Weights of a small mixture-of-experts language model, trained from scratch on English Wikipedia: a shared expert of 128 neurons.
Below are experts of layer 9 (counted from 0) of a mixture-of-experts language model. Rows are named router (the router's row for the expert), gate (a neuron's input weights, with its number), up (a neuron's input weights, with its number), down (a neuron's output weights, with its number) and show model dimensions 192-223. Each number is 500 + 50 x the weight over its row's rms, rounded and kept within 0 to 999. Numbers have three digits each.
Before each expert's rows: "gets" lists some tokens that make up at least twice as much of what it gets as of all text. This comes from a sample of Wikipedia text that the model never trained on. Tokens count by the router's weight.

# expert 55
gets: "s", "as", " S", "S", "us", "es"
router:548579544480454409510528434464439399459548535607438485524501522428396518457505523524562483542514
gate0:464531494447473451512626445426467505439426489502502475525497467514485537429550442513446590418506
up0:447578534511579539511501478471557518493421523456440546574467502462514459565431527454539462561522
down0:499440471489440448461417458567519528365527454504504454406491457417502499457508606444552506495461
gate1:532544570484506429462438493494462580550519571574445606603569467505429478483552506474515421537487
up1:504487459610535440552523462509451522561562505479546580554478445448382490497504485456523420513533
down1:456486440589458481557457483559507525505491456485459567480498565529539553496573493527490405512440

# expert 24
gets: "ell", "tic", "al", "or", "duc", "in"
router:525539428447477408409528506514473472382502545456409452483488527485467558483393540529576576468457
gate0:481482478485581594426515416424473483472438416475597435492473473527487551442418540483578441507525
up0:551495486463535601538599525516513423542520435478519500486593444438539482539511488576484427462443
down0:517473472492498528471460455541505495478537490445535464535448540500490519456476430565487470506500
gate1:447559560538621459459543515552583514487521538550475479586510554445480491470470452445456541396451
up1:519571444526419550463491526492591527513540507526553545631442510426525465509567480470459563481496
down1:566531572516538451533583492532578552465628483536538459488549524381581453517392398470408395447464

# expert 0
gets: "s", " B", " S", "S", "'", "er"
router:561508426490442439456461463378518435434471606476465473468465516534460503445535493541493498477409
gate0:545431496487481397495496531551484443485507433543469469420545564545570486493481482543501511500501
up0:481531485533510534478458410463511530552502510462459506504405453411476463485511444414554489525467
down0:392439552565517528536542467568514535500522486487607529462522461435486526523550457457558481499524
gate1:482450405522456456486517529518445364492557563532451448539447472485477375544574489555387587476495
up1:421512516502570512577512436499526577454467458441449500469519455553447594497457507507573489604451
down1:516571476459492535384399480611513465488482562509525525463478527482537537450450431497462488496564

# expert 25
gets: " ", " 19", " 18", "and", "d", "20"
router:547452427479484504476376434490503490513489549516469502405475513416489575478469521474482521492562
gate0:505487492469557512505522447390460519463474447396530463508461599498626523548507494484522437509470
up0:418572530437533488523563528497587477536495459480463464382466589505512504449489535489484605509414
down0:530586459507446464580516534519438513483582579527521488381417433498518522453617486537534508531532
gate1:615540529416562404574516419489462522527462494526551436452590491489568448541579423518456512478467
up1:577512525450568426523562427441438494539476475499491428495555543484543405579646450560500538438513
down1:517516485554517475485507503507497524612496427500450576482429496460419553582506510523493455531466

# expert 46
gets: "e", "ri", "u", "i", "te", "ni"
router:512576511425520514479537453455499491465533496475450491427475521501441568480461519504529576519464
gate0:561530478532443514468484516505526424511504501447481499446498450467562546524420553508539545545561
up0:521503449464436520524564381545489504533471568519530533405450483468495541535523553379496548465497
down0:456440496505522504558495438463464522523577589543592434550392506539537532468506566557578504508452
gate1:435462487557527531465488468496483510530416414496455451553508548531395453508477540499505611510485
up1:525513484504487470493523485566474563457499526481556473502468466490554578574462421506550467545484
down1:567492504512501473491566537437525502470535514439513487473517438600487459486491603484454479430473

# expert 63
gets: "r", "li", "ly", " time", "u", "–1"
router:534566503383480439519436392495446491489489554504394484423452534474472558418483535504502485633486
gate0:560507488486596612583532480522522506515487538437534490554445503517442492609540545478461569458494
up0:394457489397490421497443527430521493489569460518486519498482537500553513440481510546556511489506
down0:456525458490542510466523473511488526424495528512394432374598491488469500448447497445538534470574
gate1:495414495498560550478522529478486488483476545485503501469477540558464402440446554461389462562459
up1:586579476426535492490497484473478464442454550492519455381472601592457443512537401480569398535538
down1:477456575425520588603503468571451498547526576526573546567482563501428562452498521578517531455468

# expert 7
gets: " the", " The", "The", "==", " his", " this"
router:570548455483427564452487441510412401459480497511438540464517500432490505448454501490526494482425
gate0:481508563493450519511468530560612456560450482578447509507457472466468604477447528546482455510515
up0:548531449477483507541540545505500428542444422438536492482434430502484527515472580417516463524575
down0:425520424472519466562377582595633490491456552514499506468406475472494530504502499402497471480487
gate1:512459514559501566477570450420553437535376477495491535515457484490640471555438490546465548390508
up1:565432426588531475465514500427397482515507516482579489523444496447504503626482513568584484551543
down1:466435534489534505492544495547455478535435407503457578481508531583529498533465508575557516464539

# expert 11
gets: " in", "ut", " lo", "man", "ve", "R"
router:508610367486460382490476451378398431464524475522469471395495563381490507488501506516552535516450
gate0:533446431532526443493552438475415470487533487523444554504417449458445511554561474502464452469541
up0:453608535507479471466527546574431421440536510581464473545530530449481485522442474527522487557527
down0:461517439517492463425436509419519485589548430408397540502452428459572549468445483493486531568498
gate1:411442503603434470460465467368553477486470536488506436462504488425563452531431479498509556515543
up1:584454520572465436494461397515520491448418445546457500482498569461497445525517486505510563493545
down1:486570511548550456534503439556547559465522504428437526393597547547553476565473491391528486432505

# expert 52
gets: "s", "ing", " all", " one", "ed", "es"
router:472496394518486470555545457462407438435459520465504445471387516503480567457539529589509498481516
gate0:533556429551519516622494466432561482549418422551556535421404544565487553432538505513582399447474
up0:397521478486480436487618463529445471408534592519488476466383555453522532501465466571427441541484
down0:479586502537433628499448565570443489552516422492594507535518372467463447456564528560480505491511
gate1:432453512520431497391408508580452567471439515462433497432540494436422525495472455509497531539589
up1:517536479432555386537498541432497547485442514532527451487568533466531536414548532458494493503526
down1:473506574451529436491516482548486498430609529571377479527494538431481544431525550575526500456445

# expert 62
gets: " 1", " 2", " 3", " 4", " 6", " 5"
router:541532494398449450501470390422453443494465529482530454419442548418489598478432533559580537520469
gate0:523498504474564420471463501467541422461566506561539489581525519461480506419432519452534452532509
up0:506612505533514417458511502507447548514546490437530459464480539456427483498460494496520445470520
down0:561525627505452457515499497558509542524590485431413360536461521573508457508490455548516541506485
gate1:438565458435583531389422548477535562405475550420492458544560434462502463491525518515536491563438
up1:560558467482593535447495487481519507420454486482514489520556469555538501450496497498417500470375
down1:501462562521579328567574505452513560567463475535548564571416440499450502506576523598514424473547

# expert 2
gets: "ur", " ex", "or", " con", "un", " Al"
router:554601550530470456485478452501467439407449544604400466434463508404473538426482479521533520578460
gate0:468509448457515524534468469532461442494590406564514511547499464477512535415413487455611494433503
up0:509593466460457522536551559605505481576580518535437382486511541378574459531457506514549508516550
down0:465474539531469441504526469514513590384521618420454497489474488375566593494470417503419466573490
gate1:505482424561421581526468513513414518477502526512522499534552518441382483478541497508484545471561
up1:502483456522465546482480526567500561531554562498505522586575535427428474492439508427553544495554
down1:568502487510482441613565565513495480465554535524484494448501406414465460451528496462471513461532

# expert 40
gets: " in", " the", "re", "n", " In", "In"
router:602544486444456462510537496391467451443470490462495411524521561428464519499498523572540533504530
gate0:537428490468493464478523617456422405462525542488491460517495471528431450548521450504562433517452
up0:460502484544587496535524375546553496543520382541396508472507468511524522529377569499473545408501
down0:496480498518466424554484449453451447477485484477551463473473528436436570466549492465496571495464
gate1:491516499498475411502497526443475515449501485487581457559571450506472556483604613417449439410479
up1:501507486507459560451437544475541527499443472479527514451518536465425455505459440523436492569400
down1:443552499450470426516544535459494431479457438460551453432567507553450479593547456460461490571491

# expert 5
gets: "b", "c", "l", "g", " Al", "k"
router:495480482407436443545411541537471480435529504575397452474425574424553584472423611575544577553464
gate0:441549504497487525461453532573510572552544496518551453484492518537428554529465499476508416513508
up0:452510408479490559485411457416547511495586539588562407545487523524459448543344563583479460548501
down0:534463458451544540492448478449589514543458423547547453425494568440470533488444474443477436502471
gate1:477570686487531522493448553500474475460509402463493504467492561576478534536522560441511478557459
up1:397465477549473481579477441465500542498468420477560523534508437524495587462478495476523516541508
down1:437482459461509486465560517415475487478549614605517586524488486530518454530548519640530535509547

# expert 54
gets: "-", " con", "on", " O", " Con", " part"
router:581500543542448381522481527524457435383488505464385471535478571422463538461424515539518579626475
gate0:494482560597420473536585581474472469438503558446503431462498451511540601467527473574520491409643
up0:427560486430524571538519467488463576531466502458493516493521509501471446470445465394536567569436
down0:455572431520620467508559436561533530537442461498504547546497498468427523484461456566493466491476
gate1:510505521621435502512570593519500485408516470494574503441428533418468456489570456512522475464466
up1:463553500489507516533488512484461420422502462548479487546592526511558516489490549452533575403438
down1:477440539541470369463507495385474499455552553476572543486555447467411474502398495611660475447531

# expert 36
gets: "s", "ed", "ing", "ation", "ated", "es"
router:541585559443482438460516472476459447443550546573430481520371510462448478418486562613538525580452
gate0:537478434508516527507427472487440473427459479641465518496500553542471473477504404543516468538498
up0:542531473488512460511491482491442567545530383475447531575476523488551513502435503480470507502466
down0:475500511573568447495540521425497480530576487456547478488489519499423535592575596429499516465506
gate1:514550405465475455540506577566483494525400538439375441587522534445462461560530445493540623478391
up1:558441489563452522478497473430559531442496483569483563512514546464567504523500557631464401539492
down1:486440577462499584455516540462384552504542581500423562515453479411499377540448428483458570601519

# expert 26
gets: " in", " of", " at", "–", "re", "en"
router:503509478373431410449421487433483500466407563523522466444509578423484483451503532504528524505447
gate0:534510543527498479485483526482463510387429499484523517497509434451543441544511468620551460538451
up0:447460516491444563612510522530433494573468472538507494480481527554457613542473486462419558447544
down0:538399431485489516436555480475531524569599475451492461470474529546396503464440453476481531376563
gate1:597544500473491472403488539475505372481430520589501506485448534552495486569538445553499562478475
up1:482478471599529461542550531480491597503608508493485480510453483519483467451518542476521624549426
down1:465531500532493464442557527615550399548476472562451421545504524506537513485538515450462545521491

# expert 32
gets: "ia", "o", "a", "y", "i", "ta"
router:500512545476422425454483455450471501498401520481537447465384577566467510429438535610477521475506
gate0:460490519521572411550510544475508429573546426395441493464429452490513468480441506495602472579446
up0:559550438461605504533475432477471508536475536512467411463473491463585474397537541531529550401538
down0:566601500514520526607527441514519496539506450598508431459462595452563521561550480450539512477483
gate1:608502484579454445493438519506519467515551544474497519545558631461512464520554478518466491489516
up1:511488541381573512463512490496500465470493511548457517508460611520502415430482538549428551415460
down1:581527521555450518526586431427492547570434527479464533495449483537484366591471539497495517466575

# expert 56
gets: " to", " –", " in", " from", " into", " can"
router:546485426429497500446527453497478394488462561548476479485511581478491608487458529451477524526402
gate0:553543456528535518392470520537429513479484498449529437532472527561603533511510521503445517482428
up0:511580525542526524424489497497409502442506481474483404503518530574573569562518480498326471446506
down0:494556473516550492515456476549484542491513507478499448487567441569450467519576514543555432579449
gate1:486556452468547447446492448514480404510456542552496599525587504494556542513609475546564439435519
up1:462452553503504519490522478460564405482454512565564543554517500514408514492536497477591442431441
down1:527563438526439499522471552457499535513586420491477546483542513459436492501436481577514466501472

# expert 43
gets: " (", " He", " E", " (19", " Le", " De"
router:580514432399498444498530475447443495506412517548404483405533548402473620449383506444523505466517
gate0:531582443577422459505424514450486566500325544423466540517527412439423550579567461497498465495541
up0:590461615509455448473514434560532489563574542523529454533453523600532428480505475392487517524445
down0:598450586467559565556469423475473440512466510452469485505554506506468468398531461464549534523484
gate1:505456487355483537524431575498417556462507469525477427446472488553567507561413491494522559388475
up1:528443468494452531462515559430418499479503467529607481483471514482462557476564534453458551559510
down1:492490563503488412436455561538453562490409437528600546485495562480456463457525410500479564451449

# expert 23
gets: " \"", " Ma", " I", " A", " U", " V"
router:508481513509413461531537456424372467498466520507478456482490496515431641456434530484584571577487
gate0:489561481504499479589506466509504496468457436523415505542465523601533567463480453469555623570422
up0:455528475546494467635439489519455603491564506478404525408483496569519453476537413422572575569429
down0:459500462478580530563400492527463476543452467471490614629583510469586460508543517517461550452472
gate1:526394498547546522497493467532573521403443407411520484488457510493491503517511539511527512538540
up1:515578527438482422474548462522432551491485486418511462519444520465401495655438467470425436432401
down1:487543497485523476471512506507552542556504489411478545478529462495478434560602509502528435447547

# expert 18
gets: " for", " with", " by", " on", " over", "y"
router:571553505416501463500484430452447483439493525525507472394476518479495572476524542568511552502528
gate0:441556566517518426566541447506447481448551536399455490526429440517532503476449457480436539484432
up0:385577526486519466575604486498498540493498566482533523488460466474565520518497445468505547574362
down0:424441547493519584585572522490564521518547496542519496487516572501533528520470527560468406586653
gate1:513506507585455509450508545489409487429608391532426460524555554533469508489503447435508446556579
up1:530537448476442447536498564401523386438510401461489495502476587506477526539503521512450443532587
down1:507540544537442469615489574501548583510502481555456567567576494503565486464535446490443429389475

# expert 19
gets: " a", " an", " first", " A", " his", " one"
router:569579410456496454489527453462470490447454488523434485412502583445486458452492500640539496564513
gate0:544499519532555500591499476479513528487370509467275468495440598493477568507612466594463520457546
up0:466545516547577541608558566437566379469564440573481576546438551479474501514503439551554497571502
down0:547379535453553462493500476525478481509529483434535512492485475455505524471444429554508516625488
gate1:538449560549464490538526522535544478469528452470489420466489516529443478482496473474492474427595
up1:488475547605485535550420461453536498462510482465446508522511498501517476494486450508555470443563
down1:432487446453551453460498545497599515562480548517500525538530519508514545524490514498475394469462